From a checkpoint of a small mixture-of-experts model trained on Wikipedia.
Size: 14 layers, width 256, vocabulary 2048, 46.1M parameters.
Experts: 128 experts in each of 12 layers, 32 SwiGLU neurons an expert, a softmax router, a shared expert of 64 neurons.
Training: a variant of SOAP for the experts, 292M tokens.
Below are experts of layer 7 (counted from 0) of a mixture-of-experts language model. Rows are named gate (a neuron's input weights, with its number), up (a neuron's input weights, with its number), down (a neuron's output weights, with its number) and show model dimensions 0-127. Each number is 128 + 32 x the weight over its row's rms, rounded and kept within 0 to 255. Numbers have three digits each.
Before each expert's rows: a language model's description of what the expert responds to. This comes from a sample of Wikipedia text that the model never trained on.

# expert 2
Description: Name-final word pieces. Final or inner syllables of foreign proper names and place names, such as Suursaari, Swaziland, Colorado, Iran, -ville, -shire, -ć.
gate0:059112073156182092167099131144081133133154104173114078124163086176112141132102188120207131099126098127105108102104079114203123093125126097089107137147103116120092099114143103039145142139123132072101124108095109151155133155089162162148078185145167119147113141170018159125104175146138090147066140123097093135125166134148118149130156139133231121129127096174085111141115132082105103169111
up0:060131110154165124108074130159122133129144128164117116136201149185116155131113151135176123155075123105119123105142123125253141072138099086110067128144136139109108104139176112051140135116122101076115115128127147093150110119104123161181106216139147167058099108117036118090129165166163091155096149129143091174139158113171148173118163126154192099148129131151108136158119128112101102147136
down0:070153121143123150154012169117133082150090096111062139106142113152157172148189161120109148125127119133121115116053121147160104073151073077116146212120133096076140058147068138111064138126138102204095180161173108148176159101130133132089148089168127164122113194087073163146143128092094093175122090138150113153165118126120164112201112122134111077134081106138143137043117137110140119169148
gate1:121110117116085132088173193123143080109125138067177129143116106156065137140118117141095094127099060137120131144094117182085112086178097118073155147227129118107125185160121174095081160141089162105157081102108135096157095161109115132112114091109139091117147119173150112151107112128147131150128090143113202138148083122149135089112156200179087081115106115118151130112099097114143166102143
up1:130080114109131061096106125153146122129152140128128144108141103098083140122167094143136111170110131153120117094136122120152103109110164167107156109155092161199148112195113151148149171115071094155165110093174090108149098119086090163154108077065128075096141092139136110108113125133119100135113105120112184139163100137138128101144143145158127071112156163095138075091143149151137159112169
down1:098032096106183155164121108092149141123120095101145174142118111083147150088140069137098099141154096144157069125111136175106197165104087114074108083183113082128202087088183091142169164146158114088191044150113105100121105192145095120119079138146159146076116151160118146118165118141113119156136102094096130110110127108115143081206133110120157091094094127107159164137130144092067158104145

# expert 35
Description: Line breaks. Line-break tokens ending paragraphs, headings, table rows and list items, plus sentence-final periods and table divider strings.
gate0:149103186116160187076164091090102095112119152119138199100145152137140130089156096150070137151189169079074141104172160139157099154150125149109133132088107090105169134102108125171147156158140144122043094109142141122129130112129073080159128078115147059116056166128111171122139162147136123114113118187078105156120161139097088115075147155087156149159111111107151128134094138131142153140124
up0:149114185110139190111156076130071110121130168161128144111132119153164124126125101215089113115109173107104117111173131107099084128123091130084095131146097086097176147086098134099065159142177131135072132113130150174138169122109109113128146132135198132159165164097185134056102185160158170166089136190124106137155166106115075118098216137105095162109133168118178133136138123089154192143073
down0:078085174136132164135216191148135178068107142158139113116118107110084145143066093144093100102161108173075130133085127155238151110065173094095128081134114220129158119079119131111130085169142165123152166146080161120199129189176139139149108109150133124096121157147139119124168127100162148092123099081113132151129061138121155104062181116094142126184082114117138145125103095141114080119162
gate1:095163144151140116140182141058178123114096101122156128144088169084106085109173151166063202137102124068141108131089107125169135087104195166122129074126129067109140109141075170143139126078089099131175138155063138135060129098164068160097124113128177116148144206176125089124138099203177125080117147079106105142121124109130090178126185102134140137140080162143082127070193079161122152107159
up1:147173096138147123111143181128120117122119121134178127123142175114057124124146136168048171138107107052162118157095116152144152128099167145163099097156170078111116093100122206132121133094119078138166138180136120136086098138133074143136123126186118132157114188091152100124136085216121098082077145094042137143136157109146111216144173095153171147149134138150114136110158065191061145126201
down1:085129141209143121162113121140118092127137091106140145124140044160085088093103095169108174128113156145073119153092184108128129143100122162160138110171104141082133162091065136111148157120078100106113167165152155161170141104100110078153104126136155138135148124115133212121114065188106164141070125112074201090158158201161091033129098151151116119165136169137116160093124138138144133094071

# expert 6
Description: Prepositions after verbs/nouns. Prepositions following a verb, participle or noun, such as renowned for, commented on, Society for, after this reform.
gate0:109169119165175128116117092199095093144075071104077157111075160109130169182112122093183125127214171145146181105141148065139127109115108135146111140174049121115120131165167116125077161106210154204178106126133104080160103113118094114099089125094068163148068139111112125126187124144120124164114152120091146120117145119154172177176148130082110101106153084168113096149098143136169098123134
up0:163118115106100086139100162071130158085161180120147123167136114148148098074173136168078143117058081110137108139121100155152126168189136154124171135102202123136133114102107117131169049175078090012072152113129157159144133134139159141156175127149186111093157080142153109131088123144162154122154092163135140153149126156104097099084143101182136136172119152080126133092184110087118141135140
down0:104174108144067039108074082124077142108120106155108128099180110081159119102135096140189146144112094187130174156068138162126075171155157124116113094169061112054085085136159129073118157113109136141181132066126167151107145083119145083162132174071096156116116143100139156131151122105077149142223124158163173096135141104146112148102081162128157104122161139157086085106135092132128075154102
gate1:110183103114169130125079132134172139085148102111127103136162182149063123107100092113099102125127119190174151125181169162135116121080134082092083090100077081091126183108193162144076135159105143134186096119131107105128108088111126071150075108064098172088155130130171128073140180134097158107101151147094098179113116079155140120142153150110147166040156149143126154168145183141115129116064
up1:157129068089128120175119124180084123128167114178129134131088101171116109083147086151128140107134113142204115148138146110099126171158177126109080059092102030144125128112153133111107137136081168102172100149119125150132088069142176130118129170127108094047127138106129111094154160144119150133112110131086148180145175081134145175066188139146172162095170063096095133155175181127150062138093
down1:107003113096141137155109107150147095204134154106141111103155138084144201146111141154110104143140132103134130144123134155074140145093082140107088110082137115121112093111147124135063058143071088073103087202177114138100127142136109113085149164111118122085111130152160198080076105155142101092171196105124098143135093115124167158129119139074145144091127112145132067195095063100126088135167

# expert 58
Description: Nationality and name suffixes. Demonyms and place-name endings such as States, American, British, German, plus suffixes al, ian, man in Animalia, Slovenia, human.
gate0:063074112134163124083141128163116063106087128132118134107101091120159129081137165160087147132170097062165107155133139180116151125098117131189133139088129084091119127093140191144163120108086119152153143132127110124112144129122103140088150050078074096151110067077140105147128094154174119106148094137077171041181072184144149139115082147120145125124165135144123099158141135069125128143133
up0:150097175054112130128141147099088165099101163111206120139079166061149133158135147140161138082106150127189153069081155085118101117141167117126095146133157115137143130140089119146149137138161137165121120170060165128141191173141151126128091104177126147157077182124205145205133138098119126093136146118097168100181193149081132133179185166103132089113110096144107150059107119114097168141116
down0:122120140070071123107080149140068111092114084147161139162148070149111177077111095179127125143105114170115102139142150122132149138098101206098193101088210158161164174169144115158157206156140142119089089143142122136120154067151095123131093095182157127142148166122133073071102099142082124153150125131121141079106108150098134104139046149090094164111171143074171106144103124165125095091096
gate1:126159144116137073145133136134097079124152112108106203098125155100108085108124132184139159119138127141125176147146122096143115073147183147106108137151100063074113106138130228088193143123107085100102087145130115113113147091070102141074170115154157127097132170173189098120174086178162146103087090114138126119084073098179198132126088140096101088078194088121101131129113140139123086149129
up1:125161115147135131109162160116159105144132122113115122143120104127082120079190117146105143064099138095143133106183108106143134104155183174101121145151094107131112136154122193110155153139117130164083081154089138148115150080073097165109203107124169144135147126188176133111149088187122095134096113130132088125104097139128118136114062152127171043080153087120104125162168137184103137116108
down1:145133123147167134175175103135098161089084135126141099139082111144080128135168092162156175105109069108170131115093095128085179125129160182123144206159118003112107095131126069098144078184137110097095069117096131114198095138106156121147129138175091186123101119130083163092135099135148111134163195167137108138140123105178119178138146201149127137101170142151129104116086140090094104056131

# expert 60
Description: Suffixes and year numbers. Inflectional or derivational suffixes like ing, ed, s, ation, ment completing words, and year numbers such as 2005, 2012.
gate0:112129176072118194092155145147101155128140145206081167100098144178076118082163138159125115090125111108137128112153150101125090155105225133127160129193233108099145110148086087167123123127100152105128124131112101065147160095092090125154085139106101160092004121122118106134140115133083128158119189100086124159112128157081096115164169128114148101151128099126099136109102146173152141108152
up0:112181157067106124137114145163088150065136181151092203143059146155087099075107116143084111134103111159131110096130137180133070068119176130171121133148167140171145110123057115163124096144056125080132143131159079109122123123124129138156122181089115088086089102134149100131158124135081068073091154132113112081078097165140089116191158126090097100147116146142155151151130159151164083157170
down0:095161187139141098136071139179091117085123119133174168128150079121136179107153171125152124088131151153129101072110173125172160219140117136111091071093120199094132040178154134065111128116138144088187124135166156110158128189116162139110140125134134192128107132108115149142120145099152189132090183128158149129162125108105106136135128138075149120162146118100213153143118089141114110132146
gate1:089116103141128129126106133127144062100153168132097150139152158176136117169124128124173105220200131109150125132208074169195116104107106153116145188102093189174152130138152126116121158158126064091125113088131122151131134113121159111137153128142151117118156098181146139072153187144138111203085121124136126123123129170171100130134088096138135096098095179141138101181183137097090066133136
up1:076138093144128177148151124116138070107140165126053150150128143171134166158107170105114148240183163126184125160221107131157084084098129137138151151143112179145126133118174145150082130186159062087089091098134129179158108154147120119138144134123149100128143135111125127090171179123112098144080057148095143138113163141146117163084102061091158087152162187142144115148127198063079076095156
down1:158151102102133087092132158082120155106157154143171138117087168102091148120130101169111121123111134177175167104101091049146097081083089098105114145151104097115189158155103116150157093103146143109145117132167164108090097119165095115209137142100119126103112169182155120209167154138181152082126127095082121195132089135102188150168128142091128135134188146135169083081138130092068111104174

# expert 36
Description: Word-final s and t. Final letters, mostly plural s and final t, ending words and names, such as daughters, things, somewhat, Salt, Rabenhaupt.
gate0:141118098099115152150140116105211108164160111165085108123092152092143144090073104117130174079107148134110156144113133193137178093124107118110134074122082083064114154155152164106135114137090158156135130131154202172141123107084071173140159170137167134110119169128154094147157121096114114042139056131122129103129108155112093117132135159134144193140118153169168108119109106105123179126144
up0:116152147163158132125109134133026136132085127124173157119119105162159144117106151144154108139140090108119085100115128023117103158136180152172134177141156141225151154096105148147105130132244137154104129187063086141161153099150153083084122096127104115145117122090109170105112120149135159191140169170145139084132187146167158125142139122120135074100092085103101140124116126163094105127166
down0:115159100117160084147082100093060092059147117103073108176140148125095075089141156136168144147104173147124158142066120100121062123067112166145166135146103181108153129121120116163137129107148149062155149094112078219070145119088131075129167086094085133086089166141148128077122114095137145085142106102120130124141136068136114161176129155151105154092193119211051084155093117153085152176118
gate1:118135086199118113164154139156111100125144158103147081128153147146159143084123106077126085179114145044085105093105111167093158116162186107142143178101107103123120188207164114166141139127130163115102075148103175142138162108129160137178086113101171109076144108169105160114062132190094164116162097133092132086127161173090140173103137149126173135118122149134138205124193115166136166125094
up1:110109154076098158065123123061132123127123172110174160156064140109125088108133167199105116033137147134156147179190129117171107133130072148153128092137094150121158104131158129101122125039112090155194118144118133159166110119141104140096169157138067178192125100100212094129127140157201137117113130108147112144080120120134114103176106160113098082101121105112144073121105133042140116145137
down1:114150068181021102171167105112101153116197132049111143127149182146106143115156048111123129095114132084106160186147130135192100137121143121127151146079178138142144112071107111157078131054071152142076160121109157119132145117157095175137179082135147148134087111136125119047135135095143130124106113136095172122136097171152096104106165135140174117106085110151122077147078134137199087072050

# expert 33
Description: Inflectional suffixes. Word-final suffixes closing a word, such as -ed, -s, -ing, -es, -ation, -ities, in Chang-es, reduc-ing, adapt-ations.
gate0:080119052137130134125134102122096099076068163139150193070125125138081101116121112127061152167186108165124117127077114099091109077161117136156099114152101049123186102047124121153117164133163164079073147131116096129095149112103166157048146144132162168130135126123119109119111157172127085090122130119068138086150144141110176114091103148131071128132107112165181142139133184157100101167143
up0:122118089151141123096127131104096108120043156135127211062116130078119088096109096096080156106203095118096143161129102126100096114182129119147128149152136096106191162057079167143161156140141144108051104097083138128084117104170195184123161107120166171097115141077145156110138123154135092109127136114098129125169132119099139094130098155160090155131056122099169162128127162152133123140177
down0:160091122099181079127189128155074131173066145120063133163138131047166111095138138155140162133121131136086158083177164144180073114083129127132132138159073083211144097123141095094127143101121083125082139174095150116149117163173156099160154170060169116100127051133107220067094084077107172145120130166111190073170083190155141062140136142084156140133152085139126162103155153163103063171127
gate1:145126084154157046166098166160149102180107155151165105117209155127141128189126107143097164128132187157106145129116117175149205107171143165112132155079125112176067144142108081153127134144159077104097117111164086116132116111117145146119151150166148082133162114206086157131129133128091150138145158166109132087120161135114140080149165128134092176145167076119133138114176125121104102104081
up1:115156133235183111158136150095136119163111174128151126153194158179159114122134157160098168148101143069131119146158188180132161139178162158116143172096105125197099136167154125114123167121141110116132099125141131131132136099142124154118106080154124086138167136169143168117137138149101148142175132092120134162152100109143137066124161125095181165150191113147126144098187143147143178159096
down1:089128166125176122115144114097181127087044119133121065188113136124186137172093133092125144160098116137155084104103146134121126158089162150128147109121143142167116161168154153122128101129154122102131142144123140139162155089138131074105061080122154079097111114143177105102122097155099141110109158188128168100086128093032154161177107137142166111123183131113068105120111115095068115106102

# expert 34
Description: Verb inflection endings. Verb suffix pieces closing a word, mostly ed and ing, also ated, ized, ified, as in sacrificed, relied, agreed.
gate0:146115140146119136101232108141177158160120131148086142111129126121178137130103125144195120153177127120119134090110170116161109121094093195198135115140124058132121159133134082066118127131088095176113138136101141164160190126186099132095123093109159163132172115078104181114193174160139147133145110183146158132118134118121142079114138123126122157051117138103147110119120070080068083133135
up0:152156120152107142126229126145185152163104131162086103131132110147146132083078147142201107143169129114132116111141197106181135144091102142191134121146173056149126153150149094106150138125103119139125183161086139155148167108169133140097132098114174159117138121088075166131183190162134142145152150122167182166098143115111116088155147106122134133054138111061094155099142076097087061152119
down0:127147046142168132120136133154112179131149127126150106041129111120092108073095083142076144104092132119184137125093163138137117132177102100114164115124093133123162090208086134177137098106193131122060127136104104110155110155119137112155113187114137052108170118100070098164148124165134101128104120123150123144134175129133068122151158101122099178115136203137191102134187151128121092132175
gate1:154171124087144086122140194165119169105103106101146159130117158114156111115111146101132185104116128130163161095180123095140155113127129159094087124088134164192192173145148158138112152063123122084190102126137120080135126102154152115175154114175148101089137115110109098165125118058071039135151130137133148134105125175129169171138134143110119188122170065127139165072136098110103134102159
up1:128095086179104191157114078124136110154164153132127104181152100167130132151114137148143103137128096195108085121092173176165113137092130082118160100128122130101063109084137102145128108169118107144102181106149142139131100164088142130110109140073094173123117162170138103075151129132150166098095157116135113112110184092097127097103111142149152073112105163163170086156142141147184168150082
down1:136131126072081124129153116038107137134103135170163086136115136146157105135154077082138108133157149117155191147114161161048105154146183160117136149096169085130166128149183116144163154096118144154141105126075127171120138151173109217122098171104138106151116180117076155141115095115123104139119115132083085138147211186167093148127169104159137112111120114176104141056115153161196116122092

# expert 30
Description: Table pipes and headings. Line-initial pipes opening table rows, heading equals signs, list dashes and line breaks, plus of, from, between in tables.
gate0:103103153145135164111127155156123132131187138092130139121151166164149185156146154156136108139127148109131109114150125135140157163136106211088077135110137096116144134061167175187140139147171149101201128115116114135189163119060079159172121124123120158110097166128160140156115202134115102178089090104156121214146131123106059146112122110134098175079158135145136157140112125106078145160112
up0:110124159157176161093129123094107107102130099148076108128146148146147100105130190118173131110051196147153102118076168172140156074086145121152160156140135109148105141136050118132132087089139123123123116119103135181029148116111126064106100124196139167146121169108079148079105127161142123130131146167100080140083097201164209091070107116133121097149158198118124125108065176097150110159126
down0:080117076192055131115155152115101122141074142140101122190170111107190166123115115125185087182149127125113123151126160142175114134161141038065140148104115144169144131145153201136079135121130120175098157124094147129076172145150113183117097177133102165148167121142155156154084128152131168097167107146113119140105185153183138135200145140100120113119172151185133138089116175205165139152125
gate1:128047123091150103089106069127135133155157104138172133161121162162112052107096115056057104112095125100167059120130089162143175120130163134114098111105155175106079117142135093065100138138149155169107142128118147089111130106124158143155140135135106136149175150146107172124132139116128106050162118097093133138117080160155063148082067081128166122177110125132132166185085097123091168115145
up1:081141176095135132187057170134150137072146174082191096154153153144100103172183115095113151150160139150105145162135153191175108140146060112143142174170150102142129124155141191123103117160104094082141104122146122102139122181104155099152088111124102145123108068129103118088125145161111122109147087165127099153107147100117122154103143148097094125103111183117144122130187129120126114143111
down1:181120150156115129157113167122094127136087153123165152152101062154226082136134108089148082125116177127135172163166133078136163122110121104123162102111106149092076140120103079204108119072139130193132143101083108133159135147114185146112157194140145119160143128136110113189076142159170088255132180161114174115121136084133072165135131163124078098115118129113126159075148173119118126156105

# expert 44
Description: Nationality and direction adjectives. Adjective endings and demonyms like -ian, -al, -ern, wealthy, Jewish, and whole words South, North, American, British, German.
gate0:123097077102153092135177153110097121156127088118109134140146080159121123093093133114165155150174167130128108109177099122093124165122149110118106121125158125096091113111177121133129143160198123148176141156118081164121152099142101096133161142111117179145137137096108139140151104124028053129120155122149150096144107107110166218150163181159149255130117077074134106110173124102146132091207
up0:122126094058153144145158128102090082140155095110086129101192139075127158112110179119095091122111143187129092122135088086104112144104134093127109108182165135063124100143130075157100142162157136159146111215129111184113133051119096114105128192165062171171087146123157157125189135162114094069073183097158154082149109106130089185126156155136111114129104102131102117144146135124117119050148
down0:164132098121119092073108148090064087152104187136121134081137124213115137072157125154143139144096144168150171106110132119175185098091103122141137156132143146153157172080096163122083140124128148120098136168174177148128110151119152160123110125098153125098117128176122155126224104087169177174133123105151121160151143104118171091084178103082097089096128137127226176163109188124128114111150
gate1:131111118124139108170131138147027144170124112134104159152107164162134180104047105117149160101072167144163119136151094147123085117072054135079173128115146165092174083127131118140123128168122106156207117137128105178101104136081134053096125182053152157158116129134130097094098100108139053083195121106082105126145035104124089115168147100156127145096194114106103075108100157125125119122173
up1:090140120146102115098164127123168130077146172151190102210116120084123125161185113144080120139159085099114165089133175183119138135204200130155083132140082121160104175193127121112119142103118161115077137111077160077159115147176104174161114089181095084153155162121084143128120163135130183101066157168153135150132172128120160113111133186115122143128110114145159147121133103141160147161072
down1:136130166130141105176134112124099127112181082119124176112160143156123155113092142134139181181145164155148184124101120123200147155122139140101119121112170137140121149138137147131135131183121136180084157127099139101118145150095157099186155154099157091074112142105111173145141111157157089102116075123166030113139132149181075142119117109152088114108158162176172120182154097136113086146146

# expert 20
Description: Early word-piece letters. Second or third letter pieces right after a word's opening letters, often s after P or B, such as Psychology, Brisbane, it's, torment.
gate0:101150138064090106159108118118097159149136193138176124129128207159141099090084128077153140120120153097186098105176150069127074156114162136146171146118106147141174106137199085088086140121133152126143138114136086105097120114195180086183119143095137157116125099116171212111127146135096133134106141173162142120120095143162067102148116105164146075174158100088061154143108094130089136181143
up0:165082095076164156078137122109162080131096148084123137139146103126162129188098144103138132143154107122187104153104192145122142137131152131142157071156143120164149095093150170114157140184132092146146112154154189129081151155053140178113156138113075174145178129125096108164183186136111114147122139120180114145125093199059091155114111149063101138128131128142164133105127149111138165075102
down0:150130164150115140161118113134083052131163132128165094148152120113196123086116141169108140146149064111136111135125182153102123147118153117086155129123131194126135125149152160183152186123180110127154183131199128097139133103146109093177169117148111156158133130149134145177130167126066095113091091117109137104114092200101104133160146125106165108193070098145147181140127151138123099117125
gate1:099204107148111130184089114120082086160090096142093135114095136148131172172158128081083160142148110171074126150084147161112158130134181150120097136101155074118101140151068126173147122136151128065108123142109175114126112105087123184046181126120148105096162162159090115097155086143081157151084077075084136123106184096077106104120153081133131168157105095139086120112087183186139098116171
up1:103202143148070122180127095137091069168118118117160168139101134152155168182137145059101144151151107189063128159110130185089163137157144157143120096111123048094116157121089116174123092174168126116107155137131159124124078119101121204055182158134169097127151182146128127091137106180058159151114100094127137120094165076110103120070126107154144191156156081126123089137100177171124096159153
down1:099109159067099091097115110079144092144094096135129165175104154146150126152171167109081126107150104175167099144088131122116148170134058117116157087132149112144104128109186123161116136120119134122123126104152175091146122196176070133114133164200192149074127125134083096128148132125075112169124105119138101188155115021155122143125114094135148092165101163130176168113102173121122113117170

# expert 48
Description: Dates and time prepositions. Month names and time prepositions in dated narrative, such as In July 2007, during, until, before, and commas after dates.
gate0:118141129175167134123101140146125084081072197108156073197116133105126118168157092167148143071097084080110136095091158101135169138122151164112145078120109101138092125091135195140087081141166102094130137094162173135146141138156126082166094099093161141173116098105217126141142135126140173170128138102125121124135119199115135100141177143124107214140160091091101187113129117199082150129068
up0:133109104159170133104097141110133154086102204083208126128127100118120133130120130182181132061123136105147159153078184093127131119147113151138119116113173140150125151088178191134120100118150105051134172177189138195115165190169133073176128098114136139149053035105191077178127171161126174145104144111140114136117150207108145142149149135134147175136151113125097182065116120137114169144101
down0:191140110118141122107165106130181175158146067151099132080095194181104104120179133155098100125088145111140112122158110091125101152125131107159164133143131112187052108147129098138066133143123073174108147115163195145116133113084152184102123103191119139126168113152113103121142125146189091070127113102112118161121151098130099170148163175122075116073138160117148130126181140154157077116155
gate1:168166177147099145138209115138156120107139088114140156091098117094100170109097094141135203085138133159103165111078095141153136173112157098100153155159071120092143116213153178139108103089146140096149166119108096186145125073106083076092128088138155077179196125116141139114113110166103101124137121132073178145161082138139092117158168203167111162121139117134111136179123089117131107167167
up1:161181131155060123145136117133145123083160069182068136105179104038101146131115114158133135145110098181126128108098120141154113130150116093097100057101073161104176182125154133137127097072148181150107205153095144136138122126185087100093150111117137074148134146082170098088115113123087173107084112130158132125166105104140097121133146173181128183167139149092085162180187158103165144173160
down1:147162081179135156150167091187134095150180129132114162135152131107095162138163129120134091123190191129153125106144186156135090126123120162116085125159084164177166129195110109117049120118129084101127106127145108134117124120091073142186169129119174120149088121086110115175107115148106129138228179154161138161098116107134093117078157106093099111125139146119117149122122092114078107123163

# expert 22
Description: Prepositions and connectors. Prepositions and function words after verbs, such as to, by, with, from, into, plus section-heading == marks and paragraph line breaks.
gate0:145168136199112116187121146185150062158064132103133114140128099136074083155135096104150107154135114171130142177150135133091147159109113167109105108126139132145117141107125141131090200174130149180128091104159141167111146091086128120175091145131114101132094087096171152084111122104156154206148156122144137129128158180142141084145098192163137159082164143165130232140117126149157103131041
up0:175183161214168125094097173169099126131093149147120110129111110104069143204117130102140101141182100152162122123166208139095150133132060135103088136096130116163106118115185133116105179156123090118072119107210126150086112125136128147174104144124124126150094108130153133117107149118137148176080203104153144127171160183156142080128120173140141143046147109142164188123123150147139126116059
down0:173165089150166141102211125174191136131129105145144123136106139108118118168097100093132066116106139137128106142171122081112131137102139159136165150119140108136112095110114154100075141158151068099148134163173091148107135133128104150162121162160094144172159137208160130156131145103120147119120088158152154153097126119108078169169152183136148095115132135137198158133098189174166072081198
gate1:129134086067121108141096067128103145159045196148130141118162114164119137112170124131105112160165159128120147195107140170130094120156173142126126163106155137080083207144139143107137126195119094119153114140146086101103094113077119115108129163096139138152104112132150225074040137108148084135161130146109120079103146142118155155128079126144175156138124134180208131095204156184088122135166
up1:127113056079128109133110061134140168146097151144136107099114094152117131108160135086118174137099149133124076166078149150079111128128120162108149177146109140090123166148134201120092155177122090102122146118154124125140133156059159144055117181114173123174116139135135185055083125121150137102129105110130092113120143115144154132145105153095172126131088167180137106091173171169089108130164
down1:112097122158164115112099150125084167142146120136143143166118117173115203083177098163047163129154093148120196158144110112145078061135120150099108182125103095164159174095140147140137130110155091095099068118109162109115127123166153130187168128092161134071091099147135165077101167146106054165148097108117166116247130116175141142125085184127144103126139171169118133109176085124142126147138

# expert 28
Description: Foreign-name letter pieces. Single letters and short pieces inside non-English proper names, especially diacritics like ć, š, ă, ø, and ov in Slavic names.
gate0:069133113146138149133178097202101096108106113134084148162105135140118085128116142133064160120133121114093121073135105204062135069135113166102128101137127112135117118139175057092128115078128168120089143065139138137100146136084163201165110083138122186214131052137103120116146082171164146093094146120139079107093134098089046138098153164148159120088104128153129111159101073133181131144112
up0:089131113153139174101166149193088111110099072162092140127110132143123102136105109117058101151145172127083129084149148158096096055104122169084153098106162106109066106138155085101152186122140166121061132050147143124159135144102150162145121109122183179144099054126115144176163142134139164115120178101140098113081125135042074140099124154144188115101152122130154070145104065162166120144201
down0:094130108100151133187158126135166154132139134204112178111112199121137101140103104145131124128074109180122111093174108166107144141097166078101111079149110099134132123086178162107095205129126129120137110150071159119140160131041125096151072117122133165157120121144101106098144127155090193106150050176163090099144135119044064106139135164135136152137108143110103134193142063124133164078147
gate1:094112166185097103141102128122147104150168116105120141105111130119198131152104099094100132108137164138183066172148096096153153188136130151073134146109142149085068083142047130117144066138081152087128100092112122176167097083122162204139123149145117105157156194082130108079072160152145122124111119176159123151073048119108137182114088128124114160125139054112136111095067161148108138091120
up1:131088175152119131102079165135154083157153152136141150143071155110155124152131118088090111094129149119192041171160059086129163181122117121061130157120149116093097084181045133096092069121077149116092111117136104148168093102148195175148152160195102106161129139132130116094096162161137119110091174153167088173070086143126133193133079119086090121120149044088117130061100161131104144131134
down1:139138160152090125129167163122155133069135124142146151122139088120141144170157120198071095141148146070162138103118081095063137126098130164157070121069153143109061118115157142120142085086130156098131129131132069140151158112086186097126149122127161108149139141149086171153076143167129185133123180110117120154120179126144200109136179119128130150179074070066151109170099091163125081058153